config = dict(
    router_score='sigmoid',
    parallel_block=False,
    beta2=0.98,
)
Below are experts of layer 3 (counted from 0) of a mixture-of-experts language model. Rows are named router (the router's row for the expert), gate (a neuron's input weights, with its number), up (a neuron's input weights, with its number) and show model dimensions 128-191. Each number is 500 + 25 x the weight over its row's rms, rounded and kept within 0 to 999. Numbers have three digits each.
Before each expert's rows: a language model's description of what the expert responds to. This comes from a sample of Wikipedia text that the model never trained on.

# expert 38
What it handles: Blank-space table cells, plural suffixes -s, -ers, -ors, and plural-subject words like have, they, there, were, years, members.
router:521503495536524527496509521511542485497528511498498511480494485523508505522518470488467540487463511495500452483487527515515503473511476529450488537522476460521462512497493477512479479469497440
gate0:532525504533518549510497462529492488560498477482542551504492525517493468450502483549480509515519500463509463509498462471481521486498522498478478486492490460497536529521485515488510491522560515
up0:480506490514477523472478508478487480464477487543487464467513501510533481555492521467519452504470520532447540501461505504454472468484505494514480466548521505505465494520467530534516494538485522
gate1:511445516518538530512501501501495511524522492500459517498495533526536468488505487521496511489495502531511498518479521502505554520513481489491513542564448512470532519463498492558505507499489528
up1:495500520480507483464501476499534538565495511515503488477505503548512500549515460508460474480496466478512485557481486514460512484496466518497483559460490517496497482477519489499523522472453494
gate2:529486474487546490507511549475487481471494541471502497527492524523496449507532536500465477537485480473486474511491529470485513503498491490461499473544521508494500524505509474478486540506517530
up2:503504473464544510484493489489483514501480515459501520501491511470488476522503472511492491454482447505483512488496511500481508456517470518478498498544592490493466506480529491493517476477513538
gate3:475498497477502513468505492497494516518522529480457500477497460518469481530478460487547492514473542469510515502523524467462485481474474471513536508512516456504493477515478486466481499512494501
up3:485496520505472526445474470487498505500479487464497471513477488496532543488569503541487509510534532529473502464424500512537507544530488525465509538505455524477523497483522452498497480497534516
gate4:473506471504506509473514518511474496462547529497510491529492511451517460507514492478478537446456488500489437505512478467445527551465494520444501524522507495506495484474500489516459509506466496
up4:493553484473485509536482510498508485515519510501473502518491534499492525503514532533521521477517465458475508471483505536508523529509506516542544523524524475526492507556521538531473514467521491
gate5:519493496491503482478506538519510465501492494476511490499504508508503517514495500465500518520493472492519473534419487500496497495492520543532551483546504496496482511472475484501456447435513460
up5:492555525512514507505511489476453501520537531538488514527465490481507502496518525486490468512488496502468512476486519508497460465495466490527500498483513531501544525509486513526472559467478499
gate6:475494484553549494533527533511527484492504523461519510509448515493490499513493496518485529525483497542489470485478534498461447469505496503508553486483450524527473508568478474489469472471534490
up6:524518504486498479506525450504476471470528559489531497512486444525516479474520526464458507516528515498484480502517510509487461506512544521453518524502542526523519469509465487508472475499479444
gate7:511471513472500495520506462518531481535536499456515519475493515499443504486500503495482467454498552495518483502488523532540477514463525501478497513509477517505493552481492510480468519519503445
up7:471518487518484447531532498487473507470513499480496464486504538505472481506479495474453468512501434515497492507530488519519464516490546498479501535491511507502487487417500484520457481519511523
gate8:500486581522517547504526544476506465461482521499443514493540561491518487506502518493478493520499485511531479501478492525567527487503560504479466481493469489466497465503485497500497459521508471
up8:495503542523533502476494493482499432485507491482479501455526559489470490532489503481468499518482503520484501492478502506541512505482505519522496493501473516460501501469481477515512475543492451
gate9:503522488551516564510471528532528494490522476460521534514523503501547523504488522500516468496476536497501500541509514540491516509489452468507504437480516477469527487512507460498494459523469508
up9:484515506528532550512507547510468523462470506463518530523509540495492498477464508457520520542474531511422455533472552471528456495501471495500492525506485476477512526536471538501505465499488501
gate10:497472509517520516473524458523515501512536523541507565526498505526523503502508517504474552495518473472536497473482503492521513487492521547499487491494485500484544505471517508510476497477477534
up10:491534534554448471512474526477542506483473501466502505507501503512494506450522525538561515507507537526484505486496444525509485494500479478547495452480495496499497495522505491473477411541490513
gate11:478548511516487490517527492521510503500526477478543506509480489450487491552505508480503519510474485519485443524486529541501513544448448460481517536495511489526421464516499471490482513505528502
up11:554506456491489493543506442499476512487492514508464488478511534520458506486538540532534500521521487488499511503523469453559488501507532458526496540504453525513495519487548497545521452529476489
gate12:493512503466501479481538527492529473491518498509510528539514465540470501489464488545436478467526507515453470535528492477492515494487505466457441544497509506527504497489501496470500517499490492
up12:477511497530535492512522552488510494540528499479503502510526505531488479510502519510494498530533532456487445536554469525554526524484488509486466487505461510471509534460508506484475478494510459
gate13:471534528534524470522489491492528457520508525494518480497534505557500494478510493518473506494508527529497489528528499509509525507474472504503452528468532488492510494484453497489477457457528508
up13:500515464471476534447487465486499505494489491510485497506472501505531475496515494513508479512510496479501514479466502459493529494496493507506494498502499515499519505512524506503514511564449548
gate14:553503489488508562466510518520562485470475502526530507480479490489470476498487513505478528521500486489495487512495530452471522538467505471478438542511472507520506473491515516575519560505524521
up14:518474538503486487462482528488515519494496466502531498535487509495498486461515495501519505479542536511534526498477485507525480455516488457501487515526475501438475511557454491489515538482474522
gate15:486467478511549493499450560487533531509494476458469462486549510539521463507491502450512517477469471511440483493480490522512488518520449548479496502526466533474432487509480558512465513496525514
up15:483509488512552514543483521500533523482473481472514474492546534539542504475482516482524496491505510486466448484493502534514473513543468500515477506550477548478432521508478512484472504498489526
gate16:489484447487523497468522499533491457483475491500469492494484484525447498479529504504521498509495514534535457512486531505521459498499434481467499492483488522467469489518539511514530489474487473
up16:513487476515552542470515495531492443466444491510463467527484505514470555521524489502476495475499478524501457479518513498524455486503481465478494522507506501496475478493507514510494494491487479
gate17:535449503456556466515479481522531477516495554474489486549521521492514479525526519494467518484485518498490427508518508533458514489493501501496478497503501524508515495504534533520507520461492495
up17:477546488503470498514537497510462521474513538471505505492456511537520512520499484497499521541502487488504525454491458463509469490514522520472524500502502502478486516488470465530501542461469468
gate18:504499502483453507503486512501478477497529483463505476471512433501484496546513524488510511499494501501469482478558477468532459499516512493460513486529447533511473514546524525490488557485500492
up18:470488467519500497525476518482483532486514509499475537516471558505517488515501482499502492498479511522537537499497481508460504468491486463519478517494517462465527513474471467513472502473541492
gate19:534504525482516446462521467450531499523462515457524509491516478505542485482494472519502529497474475445475467518442480512468531514492464545479509476500515524518471461520476451521476541531495479
up19:497527470524524525517474508521529517497532522567478504490501522494489518535487513488504448506495488520499540493544498486518481486512549488508531508505535493490525514501488552495526524494482455
gate20:521521475527532470440519538522520492491494502512496486450526494483514527486462507533516519496519525439517477489479545503484485504464492458510501484512444491506490494482485465491504535546532514
up20:502482516489444505459520541483464526500527535539493456465469497471493478490499442520519470518502483497498485511549513495491490485527488491493456496501486522542525471509482508528550490492511508
gate21:460480490511524506492520502529519474489513514493535493475509499501492478509543510484505533518466498515504467497449496540508517522435493498499493459495527463517512514490538475458496493489463478
up21:517494533503469536485468501502482549488517509486477499496504438516494515468497502494503473473526522516492498522498519479555547467517492464513530508506527565502536517525491511487514508500476556
gate22:505503528493524514513519491465503490474509536498501496460491526484509485504542440502510501476497500514536482479575499516505534519478535490478529513527517481497488508474513480494466519549518488
up22:486512505522461510509443472508508488539516528426482492537454507519538513512534517534466480521521527507501506487494465468492448556488511502550474461531506532508462480565483482516511502481463475
gate23:486508528510533550499491492485541499502534539436472533564494488540555471512528504531501509474491495511522474526513505570483481496533482498472505504522452487461516502534497474467514490474530465
up23:483527487550529486495495495520557514465538512451511504511488492491492466497434515552502482513508508507497518551522493495517501509455482474481555481516508470513478472517512469507528459507521452
gate24:500478517497486468492487477508483463497471518552492499481475520459500501495527523471488495482479510495496484478460479472467530492460491512489520553504416468514469499514495490523554490545504512
up24:491454508503492505520505526490468455523475467518498510480509503500478491482520505507474498481483539489525476493498504496490478490459493521489508585485437467501502515517511498495523466523462498
gate25:526463487509533523485492519485489512498529504511518502550485455515476529511513516514481472530433452455513466468476514510542511502545510489508496510493479525492504539489525513525521494501523507
up25:504541490539447479507480526495507509498525468497462536487525531518519459486509521532489497535525552528516530479465432470496512510527505505527520464467499506510471492496486516482476468499532494
gate26:486475463497481496508528530451531477501555494492505566505478536490485466531497452525538496572494533532497490473513502556477522494508529502469494518502491459496489547486474515527476477510451507
up26:521513561538486474536504447465527523501494522483520499516537502520482476482507497534499469490472521438506486536512461492530472519475487518539493531536483560493511465465521483554517494543504499
gate27:561541459509513478488459511516512497510543538489467509512498542484481478513509534488493511543488484464519491492490464552500470525568521487443494484534554459473476512489483512489453485484508491
up27:467473518510493465518515503497503471462556510510435511480453472484474504503504502520490459461539468507503534492526499506486484512480502485551483487444453531497474530526519470496560478504511492
gate28:499503482561552492529503462504520513495476527458506486465503536467487534507483503507517511446549518504508480487460481499493466511516456497495446557549515446481505510520469517482483523482485499
up28:481511478543522477527467484474510481522504515511501520491516506486488519476476515478517532443532512499489474495456488562532457508476496496480482557539467441438497546526457497480501498500492493
gate29:530530524507513540477487566488497522537489517500490497572506512518522515487470508528449526498487525450473453486522479511519492457453487493544479505513510465522501505481482501440526514502487507
up29:507506495507544496468496517498496515523538537509552476500518518480560511470482459516504552492469533449498506506511490522516487506494472508495520497541481487527512503473523503480499507463571503
gate30:535519501517541513517523540490486448443529530492489533491514490511483524506491479470506509504500513477537474489492488515497500482492489479443522547497462426483465513509484505530512522501516468
up30:477501502501469474516508480503513525521475464474520463471497514473544516491499535529443493509522520519459508522510485502509497503469467504541505483461528548491520496474489514471446468517498505
gate31:502521487524490445521446498541506477535453521538518498543519480520526515480488508516459493516508484487471503521492484499467517490481419482509485538491558458496481506508512492501512459512469485
up31:535477478437493441511484511525533494496479493493514457514510524508512529484479514539494512483506532497523513505488475551533483510524444489505499484492520468507493497487475525487488485502494495
gate32:493488465552540543496540461489535492499532504487518502510477477551520455474491492463498502473512542470523550470466509535453481502540466517516512552507463536508453522540522543507501506517488483
up32:499555507519518503515521504502499512499463555511501519500513516497498461492517477527513462490458470429507502501493453564496494474501514537542465517521497444453507535494524500503540500468487525
gate33:496480509509552563545509554471489462516491524529519456500517518490491518509471501480515513487502480536519439469513529530484482489524475497489491515507524473464499538527483438485492481511487443
up33:463516480528548476473511514498481496504529464481446467501502442513494521517509513488483476505480556528469533509491462510541467485502513480488467521466506534520473489476527486483511548482469500
gate34:495555469520502484519485506469512429533504518450451482488514502482498510524491468517480491506492477494499466483493461518484494498509500507549502519521526497503499466493531506461520453555488529
up34:510506499508524576492506492500488583528488456506499498510437504509488499473505491467508524501461500502534512497516534479502505538505511532518514505478448515501479504541477507499515523508462468
gate35:540481501468501520559519450530507455494515517498523481511512511495482498520512503493513499473484536516481474452449497474517511539505449479492512557561521494455461493515464491499520531500481479
up35:511526535495492523553510483516509501500507520531457496525506485475499518494505504474491507494527560448481539498506483508479474576510472485511468478520504533505493481454516435523541479492518491
gate36:522499514477523533493497561485464538481486464449475505501491482527486519442544474525513470479482494463475500504495528495529476516513496491509507539508474504481488478531511480514452444489479540
up36:493531495486520521521499541479486526520496490469501497508489497514510541487536492529510479490470477489507499488501514522486507513487490534497525523485488500496518452543496442502463454499517551
gate37:527510489472549499520531499483492503457513579506558494491539518485500467487461478542473499528472459516511441504478517519497507488491487506488520453537513474545500507467523465480465493503515527
up37:533481512501527489514507483528481523489532492512546482516515527474504486519523472495463496534506486565469514478474521524487485498459476504496528456565516488489520480483490509492479478476489502
gate38:537492461506536487525498509480491482478501516491508501545515506491513526525543481528480468501536511495501499471474501543521462519484563509466506506504458538522505548482506509518501525455496491
up38:511524459475486541502469473476497556497513478490503511493467471508466475503513540491507463454501476522481489509524497495470514463455497511478489495541497498515516484516459524513496490527484491
gate39:535499493522519470495479515516523494525506504482506506527519534530492461445482481485539527543515486528495452501523460521500513540500487477520479522492474454458494513469472487504499518514471551
up39:473485545482468503523503513475489507509531510557511500485498513511558532513510514496488499520525458532510501505465502520501548503502499478492530459492476517515510495489471497510549467530514480
gate40:464503498496533492501476413538494490486514507512528501469487477483510473502490497480484515517463498518489499513498518505496516467471524484501537517508501500518467552445498497468506490472497491
up40:536511490510508458503520563493491529524521486542477525458466462516479510510491494513425460465519520463533531472482497454493494516527496496525535489494476544465523487519445499521453528535496484
gate41:502482496482513500494525482444513460498501492496520501500498514526500464489512510518488500482487440476536509519526478510498481476481499472469523465509467508515476450477476484514506459502465454
up41:491490499541501530545477500492451508484522442520501500502478462486480499511483477512510499523495549470453510475457502537525517533507489482548524497495489455515506509489528515471485511511506526
gate42:501522507478520537482500524507456473533516498459516489508513516489530522466498492555490523486487507535489479448501491539473484498486514472517537513514500489518493527439505517486489494512517472
up42:544502517496488496506524450485483494484537498468512543499486477487470498482503471498492505525507530510509511503532497437465505529528507517524466532478489502505474494532501500511483459535482504
gate43:490487519523519517475506538476511487495539526462562469490521506487519466497505451523520518517503497478514451475526452552528507500514479487503549497528527477499476512454501480488480493492501484
up43:481498489535529514469506481499491519499496491453500450507474500500514518472525505527490499495484500460584479505476457484532486517518516506549534477449465492493506470533482500532504513505526511
gate44:481528520508471529495511515470504559493539519500486480507542484524507502535501522523496461495437516501509494447539503506491475523524506473489523523536528532493462494498495466511502506500492464
up44:464513494514483555506502482536474513473472553529485481475500449499524490535530453512502519496515509472489510483497476488488471514519471533515507510491490465531549508468517505516492496517517484
gate45:499488496512517497476530464516505480465496526556520478482540481520494470456520526484466453520421472511529472457500502466515498536484508508512481458470504493495493519501496481430499513548521488
up45:521455507453522507566510541556470496539497484429515508509549497517542525538504466521486543508549491484502494498497460488491479500501470533521477507533487518544521514492468538543502469499479498
gate46:461524478513493506503516528525519460503494495438493521488483529476468460479474491503536508473524497520514468531499537500500491540468490469510533509543496534484495464480513514442476480461565502
up46:499500532488479537487485488450513520510483541528502483530528538480521504537536480497503428539503504500459502464492527475470538539485500493522460464466484509532514519503525552499504464526509493
gate47:509533484503505507508504521537496484515503508456479473501476504485439487507478490532505512528512490494489473534474494490486496487476510498474512482524494465513490472534518485524499515459525479
up47:443512531466478498518494481491483507463529485534518512503478505532562524508573521470474502472476534515530496494488485545513490526513522494519465508502507526516519512471468477496518484529487506
gate48:493465476561524490530487498485510507508531535504461570474531483533506475480497527498508522493488584500524458494522492492473510506559513522473509513547493513473512507487507513543502564508517487
up48:479506508524505513509475531515490515485508533517465491523506458485492518526453518513512433501464522501463513505533524503522514542476498494497490501493463494509530467476497476485468484443518455
gate49:477487466508496546501488489505492506493526555476536481495576481545481533503513494538505518514461504473519481482489488506540502530525534516493517485502515494509483515566540482507457420479516507
up49:495503522523453458525515520515477519493516464494500484469443536462543496534502546471519476491522543534474514514489515553509488525502441510490453480512443510516517489458485505528489531508491503
gate50:487486548526532496488504502500524463469470529484528441528483517507494539480491470512489500473488468533470459553483565481527516486483478490549513485513504512520541515496508491462468496479502453
up50:462522509553531508465500501493525538476480510487539439500488499447480498463497495506471498518473560506468469470461489491528506516495489496540476458506475519515501566516453487500481476468509460
gate51:502476485480531495481510530490507507529542513510502526505517498499520457490516498503463508497478532458503455520459490535466495472466494526525490476506462503522501506468493521480512480471512477
up51:547492486496506514498537485490475501533497519484506540516515504502481512488546506485485535472504520486519468510469500490483533465484481511528464513487485443471461505521475556519518501526516505
gate52:484483468511491515547514549500489533514525508468514511519521497572465495521505476479437539521527527507525504482513492533532484495528496568543494477503492474467491520479542510534454491508476478
up52:475534526475543478492508539504512457482451490511528515534524515538457513511514508470505527530543456489539465503492510526534447509498475519504515495512495460500489497534483496518488489455484476
gate53:540493519493480524496546471490476504541521566481518489518488525487496499496497480512489489511479511514530490433494426494483496454495506497494519476547486534522427499506505493478463491496470498
up53:523491520514519504527531501546492477525485513525490479510493493506512529486442405501519540532526503554518486457534525524484477522495529523516545503536508533471516524458447457488484514529501466
gate54:517480501507481508497515504484486471530490531519476472453551497530522455452490539473500498532470552452499511484498515491526491493456501525504488500523476521485500527470496493474453449523521497
up54:518516510504515477496471496540521538498516470482493539530481507478529516515532485529486514407497475506493511489535479487469509491559487476504528476499476486519522491503515474502555479479511520
gate55:486498471521540511545425475492457521538491537474500512514510508504546452467460492511491522494518488477549482495511539504510484475511560505497513485469478480516532483547516463521462557519525495
up55:484495444535491498528483502493511528497526535495471533497488524491514532554488509488491506439537569506527468492486543510525500483532522489484493508499515504467498494432554478500487507494507494
gate56:498527480513561496517521499479518529487505571511485502460522483527491477478520523481488501504481517444520472476456513525510517460478477491484492528530492479494481549499505476495502483548516512
up56:500495506488469496473508509493513501469486440479509509478515508466536521534462504547496455526508479580501540545514487453477536551516516488505531502484498519495522476494473525487496500509496510
gate57:483502489531470544508537484532478512474487526447570495509466501497523428473511525460505512519515558520497484487491518500512496513492430513460512534548488516480510493490502479481494507511521471
up57:503503486456539522521528470501496502499503510483558510524485556484514469496557523484536491489532495494514481431481502519466467486505435498503489511511446488456472523477500457495497467506492512
gate58:505489528483532528513518532550504481546475482483488518532503490504484492533474478537460484471465468519510493512546512495513473473491510477488545487512490485528485534490505488509501509485518551
up58:538483527508492522487556494484504512530490445485512467485511528544505526556512478527515513507475489507545549534536486520526465501541487537503482560510479525484468516465494473538510489459506509
gate59:494526489531536470519568492510500503471471524487551532500536485465486485503490531521491513462484493503514497474507486509498445501503499496483492499534536500506512473516518460489495498467507470
up59:517479526555498516505530477523481504464472550464493542482526453477505508476537449512532465524442490527513491532464506506473518516562511507503517487520479483498497508536465500497494485497500511
gate60:530529489524501513513511470486520504522510491494503524498479527484475502534465495513515480510496493496514471483475471478551529514504493504513516507498503505519469497463545478456501539507475556
up60:516511470482493509471547514508533488534516532457478474525509472461539452535516488514521471485483512506506464495516505494489444474502478512439475524470486451492529499518507466541484540504500466
gate61:509487514533476464474534478505489540487473511550529519504504505430539465471519506503497489487491529474497490496522513494490498495489477485515485526507448542500506474486533545484507539512498451
up61:500499479507500518516481525528475481537481475475499519478511527554502525518514537500476493493490470526511523523460488500491469505523498515505528458496538478482507468520454521485517436512476505
gate62:548497560521494520514485510514488464514484504484500506510498514480509510489526460450514554503491483519520457490511526526501506499523516510492495506515523465499475544469517504494486507513542500
up62:508490509507501489524515492529501470484532509516537483508473478474476506508543473468479545517471486532528468504526504518481504501509509480494467497525520455528470505486473529466526544508527487
gate63:479480458481491516532529500489530479463500472440486489499501457490507459487467533478467473494479489506496482480484501481463541523511493520493543522520479441467512482493473497522514479522467505
up63:501499469497488482508566514461448483497537542492538507519477513475483500502523514471467486534444517466490481497501528494480448483531479497492499492552531514537533528528476462521464481489486459
gate64:515484478528491484468483547527497485561520516472532473461521552508496486488514521532442535492483522489497536512490471506504515489483463522486511504520478528492510534511510518493470492522487504
up64:495487465492493483512488497454528540478497478528481483450501515490543499533547563487528485484528493444495464530506519530496509484472553528498509484519512474471499496478501479446504490485490489
gate65:498509496493538498484487501477486428475499538496471521515483464509498526456498529505490495487519530501534479456500508480452477494545522497473498570471515455518479514468473527550500479538502526
up65:470486498546514492480502443487514504516485480494544549476515479501537514475480459496492499539490535488513469513507485491491489498478488507476486550502467520518522501513532497522482486565477490
gate66:482464515551539528524560479492508549514453501471464502523526492472496501506520461504529536473460513527491459508494507516539510493497521506530513511464505525502486505555470458525550495432477490
up66:492493510461483448477478483494539539534489506485499497529462488456571471543493502514459511493499481459498509467516469449507484500544493509494510532532510499532537497503468516446502473501540534
gate67:482466482477517470524495500451487501484510471496491537498490498534462503505518506533474511504498492552474506536485511512510494501460452518502500496483474505489515491501500499525489548486484506
up67:483509489520503529489497506531468527528472461525517475498462495478550466509487504450519500465505457462495465491487483473559516496526514500503523497505479526514475499526485519490500456502521501
gate68:489499534532539495493495498483532528495491489495485478540479524523522505489461465536512471507482491519490467475536510498498470457520474516469514504512498506475428497522473468496504526530520465
up68:484506512503507528509463490504462505496440536458532513466467504518512494495504542505508514486465466534521519436473496488485476526505533520510505486519530466493534485499475528517512510497515503
gate69:500466454471497507509498503510548490543462491521502466502498477521503476491491496530498460469517551514517474505495461548525491509473481485498477564488485520473488533503525487483499472455478504
up69:532479512500495516508486463528471492531464495500504499526467487446495550497495552478503492542540472521528474520493499531506498492486490511529498573461478494496513469510485474490514520481520480
gate70:481535491513556501461465482572543497494497483479517452515478500476491497526479517532512495475482497505521487495506490524503508470455458504501505469487507537520490523499462501418488499496503482
up70:506548487510538481486482459539547499488498467455513481495497483485484515510472485512473489475494497509495454460499503516503497488486461511517519462492527542518510497498450507445458516483491481
gate71:436504501487556542538491528500531480562490561505503511526513516493527485506479493494525526484500495471495488492493512475499489503508513503487551469543470451511461477516511515476487483511535501
up71:495505546494497520490437455496501464448513473527493460464456495506511544533482485461492480492537505518514549436456502527517450538506525465515512502503515479492490492501504499485498513457531563
gate72:464507466506525504508518524450523499543526518514466489520494506490465513522503466543476531506486473460503481487518488513487503506507492521455493530507470532462456505502505498502475472486460508
up72:465493455458578492507478529470472461540493500471479505529503506496439550526497480535466535501495485510508483539487559474483544515473507485471527474503470486472500497517478503502458521491481503
gate73:487476476443502509496526577479510512507497482462540515505520481512454521452491435487483495473559463503496528540515505524525449465530504492484478488511496465463487521494506499516517472442468484
up73:489512499532477503486466553515462534463503519509482518471490498521512459552517501510505530492461524470489484505506544497475506501471497490521476509522530523551498473499570476466513513504492497
gate74:518498526529482523506501572443475536494503541525514473513500525505535508462496472498491481477492519471513494449498499514503454490499502517465480468488489503493435476546537523512458451505473484
up74:526496508493494520462501529461576488512434513484491436536523504494497500475491474487554447502519466506491496468470545497508503489469486525512455497512524491504491455498491503480493504510540496
gate75:504485527498544513517535508499527480543510508479493482516505493578515488530495460504532508448507520477489474477539500500514486448483489466478475515519493499516478497474515458522488517500515467
up75:516524481487446470474471492516469501471533459514516480515512517422475479466519535448482441537530504507490500532465477493484519540530508496471513487478521525506525502525522494476537480504460511
gate76:520549514491550508479538473477536518479516516508522478487492473527471518511509506471492475514463494428511504504512518485506551442508509540505482447543497459496473498504460504535513510506504528
up76:469470474536505515514533483500449483470475495485515500486503524473538442486548511502470512478474463499457508475532487527511440512512511503479488525508501511477466557488498469479505525489498448
gate77:477485501557507540553512509520510515489511516492511473518468489508471461513521455490526523501513497475521480500495436527533487484541474498507499525520432479471508535483496488513496533502483484
up77:501519483508512511510521508580474527492503495480533476491473539500476527510486476506495554530510517495484508536528485423541476533517489505508527529516475452499522484492463461504472552505544528
gate78:525532475493533459502477532527507473524499509528465447492505465523487490488481461533533529469495532496511466472535518532444496521443527536488468466548516512526504511488502513504483510511475493
up78:510461502501531525515529456528478537498483488510544509490445505493499497536501518471460473512525469473498520521490503450546460513482503467519497498501488463452505539498506486461514475478452518
gate79:508520480486515532536481532500500523507513508500502504487526480423529520457498477485486510491511503507522513463493531512517510472504487523510515521538524488497526557521512516489465487511517514
up79:505557508490530484491525544516540514509496528512514505470528494461526527484511481480505519501501473495509464468482529490472509472515476516500489498555501459514513523526499496501489501512490521
gate80:478529509519553540491533497498538515524533548522505504519493444532528513511540439494519506528492484539476496494510504502508511483519458507471509484489475469480493471528510486488483509480498482
up80:518525480503557515523505547486527459521504531525519515526489495484525473474508458513511517480494510487481483498501531488523515469513486485483537493527484471550513518510497497478504493483487506
gate81:582479490446491535519472515469492482453491507483520489524510516507476544526499548509508476490518524532494500485509507468523503508501514511496526501503521478472493503491519464525449477462499491
up81:458556518519480497458465460498471506513471534510499478507524458501544476500471471498498501523497509500480538531460510494485474511511475482490488489497497499500498488524463488494521548493503515
gate82:548461491518540538512497473545494518458525491453473506474505467499502533490491480529477463460476518524504443514494490532495461484520474531486470531539527460450583493459485538496481474476486501
up82:482488514517469506528481511533508510516457504503519563500536516495524491449488491488483503530506504513481552487484472461533502501506506471531545486527512503474508501530508522509465522503517484
gate83:526453535469533529498495487557497469489510530492514496491518545475485497560524492555523457496507527528515495517492512488490504523507475535487477560531529515509493496468508480494501524469461506
up83:518530474493462495515495553440477538517512470491506507496498461502535515472511496466502516522501508463483499538501508505514513477559529488568514457449453522482529527502496523534539502531498486
gate84:474500508472473532511491507535484486519520520411512501497494484533485460472466508487489538473457519509509434476475468482500501501468514517536506513520498499501518525543456431530490497483472494
up84:469521518490502496507509484498505506525476521452534517510509514507496460496494500507542504479471485488465405513504491488508507503475518489504515546528492465530484542545445497483473479455435482
gate85:509494466485562535510511483503525507482479453465502504521523471530539500494502513512513522524543485485537483536490537481501498491499483488440511508543502470469482528520431537515478485487492511
up85:529476473493491532512501484525539488483479463486500511523495473486462540525498484503467516516510530470526520523555447469510523513524501459473528516551491486465473493491483537518480542502514512
gate86:527500469489530534466515498538522488455487472523502509513514535464504473497491447509509499503512473506525481539513492528507496471461542435462497534475470512498539494542495516440471492485531466
up86:445516508503491458546496543515526487512518474495497473535489474518464496511507530474504501495480504488536491468521494515501521565554522487515489440503554479469497524531474520501509484524465495
gate87:540505519519512504515494488500561528524547521499498439473500481472496498504445499483519526490484507525491468470468543492485467463498513469471492464509550493497500471500501527463502533491473496
up87:514517472471498515487523498492483469458466458516479555518462524516492489552530486517482460501532522502509514536556470488501497553486504523522498522474463496454503488496492496500486489492519522
gate88:539464474498491529486487503488512494495540546489484499498467483475496485511478490528467497475455480458519462457496513537471524448511514510459479538503492505520469510491532494537556552531489490
up88:512483482452517497526497522525487513525476522535493474519513495494492533512478505491496503526466490513500509494449461527501517506494496481508481457473463443515511506546546499474499532470561527
gate89:479518531490479533479555506495496526516497556520493466508466483479544485497571478514530487530516452538528503501495493525459512498529493545476465509467431498465526500540508516514497494507494542
up89:484496528479493524463539510546520498477487511522497478533479514475539470490532490493515503496521488532513554499529512482451533493523480542463461540494457503500507468566510532516510533490506514
gate90:484529517503506516479501498513481501493553523527509503508487503491495482459501508433512485471522545438532523468501535513494529463460498489454450480480484474484523486510453492519499523484521459
up90:466498513502477450483486512522537501470496464443532491501514521462490496530479464517508518520516513525478499478463510476508453516493498489550524494487509518547510533516496514514495518479501552
gate91:509485489480517502526472501507533482481568519434489545457560507531501461521531487520519494488532513525501485504494505524477502526494492482470475503472468485533501476478453512527498515516517485
up91:512465502498490509544491507524574454507549544413493480474556495521535457519528506510497505505573496499497505458477507491477501503501524532516503524472468511520500470508485480530489531487492483
gate92:488502489513512534501491512500537505508497529512489560504535530484523443513492525543522494446555434445516458552521464510494527455492491498510501476464507470463498510493487536529461477547480514
up92:501490539522501515555543482479503508545556519486511510508466491458557503518509447516501482454541468478468461485484480471533498520533511467483530475484551483465506467478473445489509461525494536
gate93:502493496489518463509453519482502478553518548523484504509540477502503492493494459517533506536477480478466507484475451428503462535498507508522492507524484455451506521522533449470492508497520478
up93:472457469514497510463545494500482524470507452488493504567517531514502510461484477420523486539551542479507486514496527513503508511535450511546495481466525533529473509506490537461501508521473518
gate94:533500535456535515510476531504534486547527511543476502525581503514463513510487491534495468468499536482502502496520474531514527500477438511460514505544498470537486509499468515472514474504485502
up94:514522471446508486528488529492539467568535485520488477505570486523489532534512493499522488503498479502533545503511517521521480514496481491505512516485474490513480477493479519514466543533504514
gate95:482509482502526515508458504534465493503484522473535529498518476500556443517481472472559495492453498542491478487462526496519479509458507541490520465523568513512496514490491512475532534485478498
up95:517469482470526470542498501550492482514507522481492481494467485515486521495522490485565481475477476513503522509505500496453521494543526482414521523513503503499535534475458510509490488522559524
gate96:437507516488485485489461507511490490450504479526539504517461482524535513529496504521498512532528540498506506470470499533504462518465458529481508565530512490493505473524501510506472492486533503
up96:505541480522453519530507481474526539500504555505470526540516507523458494469500509498454502476505506511488497470519533486501517469527537518520500482473485464503486493470505498485517521502492419
gate97:514471533483491522502521507495545480459477523476568499539510487487471455502539449489520515492470460493538490516499541493501499490413532484457480470481470509494531502506525522502496503526472502
up97:503497467467479477493480491505524491531454523467475568506466521515473509505457510488493499484492482498492486454455500501502491473521467484511531491550483498524484480498501513509525517473495494
gate98:528518511482544521510465487521510497479492522487489474530485493507508454479515472475505527526498521480538483481498480514538518503533527480456474454520513449495484526488532477464493520507501478
up98:472546506528458475464510501519512505519494466504481501461491497519494509553527548469427473492505504496506492545483505494478490480460526534512536535465473542502484523485522485539516485470486508
gate99:472456502510524528527474483489474456498481504497474470484520499558444487544492498465523489507470527550523482490535500520507484531533492480455490538530513510464501504513502548484506515488528524
up99:430447495521525553540467468504491465532467532516503452507513467518508506489505486486536513480510484534474498498503507472483499516560490502482495520536489439441486507510472509459470521451528505
gate100:492493506532555523514521503503533484480489534518462522556482517516551504521510536512492506510497508494495456505499537542486522530497550520453484522513511489547451506465495479506510522480480506
up100:497511509505462486460476498457467537521478499490529455497507477515464492470510495484461526497501510526500546526453451479499449497484483476480511490463533520451543496507529519468500482522520473
gate101:526533488570535441542481495528544477466523500487557516495482507511492521537445485547483481528508536480452501475503496494437488546474555477485476487493484520495548520496514532480530509461526526
up101:533498516525501453541518530522508505513474514514532540489497497511468479490495471511489495502476532463485522493491525518470476507566528516469459529519499515467495552504490517506537539468480504
gate102:499439520465487521499501494554408462541462511485509476515499492481480529496544482494502526480476508573520510480511512494506489484507524502493548513504499524540497511477469466476507530526476489
up102:527479523531479517493475512496517468469543503494476510529509494535481527489505536491497512488493570517512512505496516512482510530540563448443491500465470508474525507489512466491462478523474503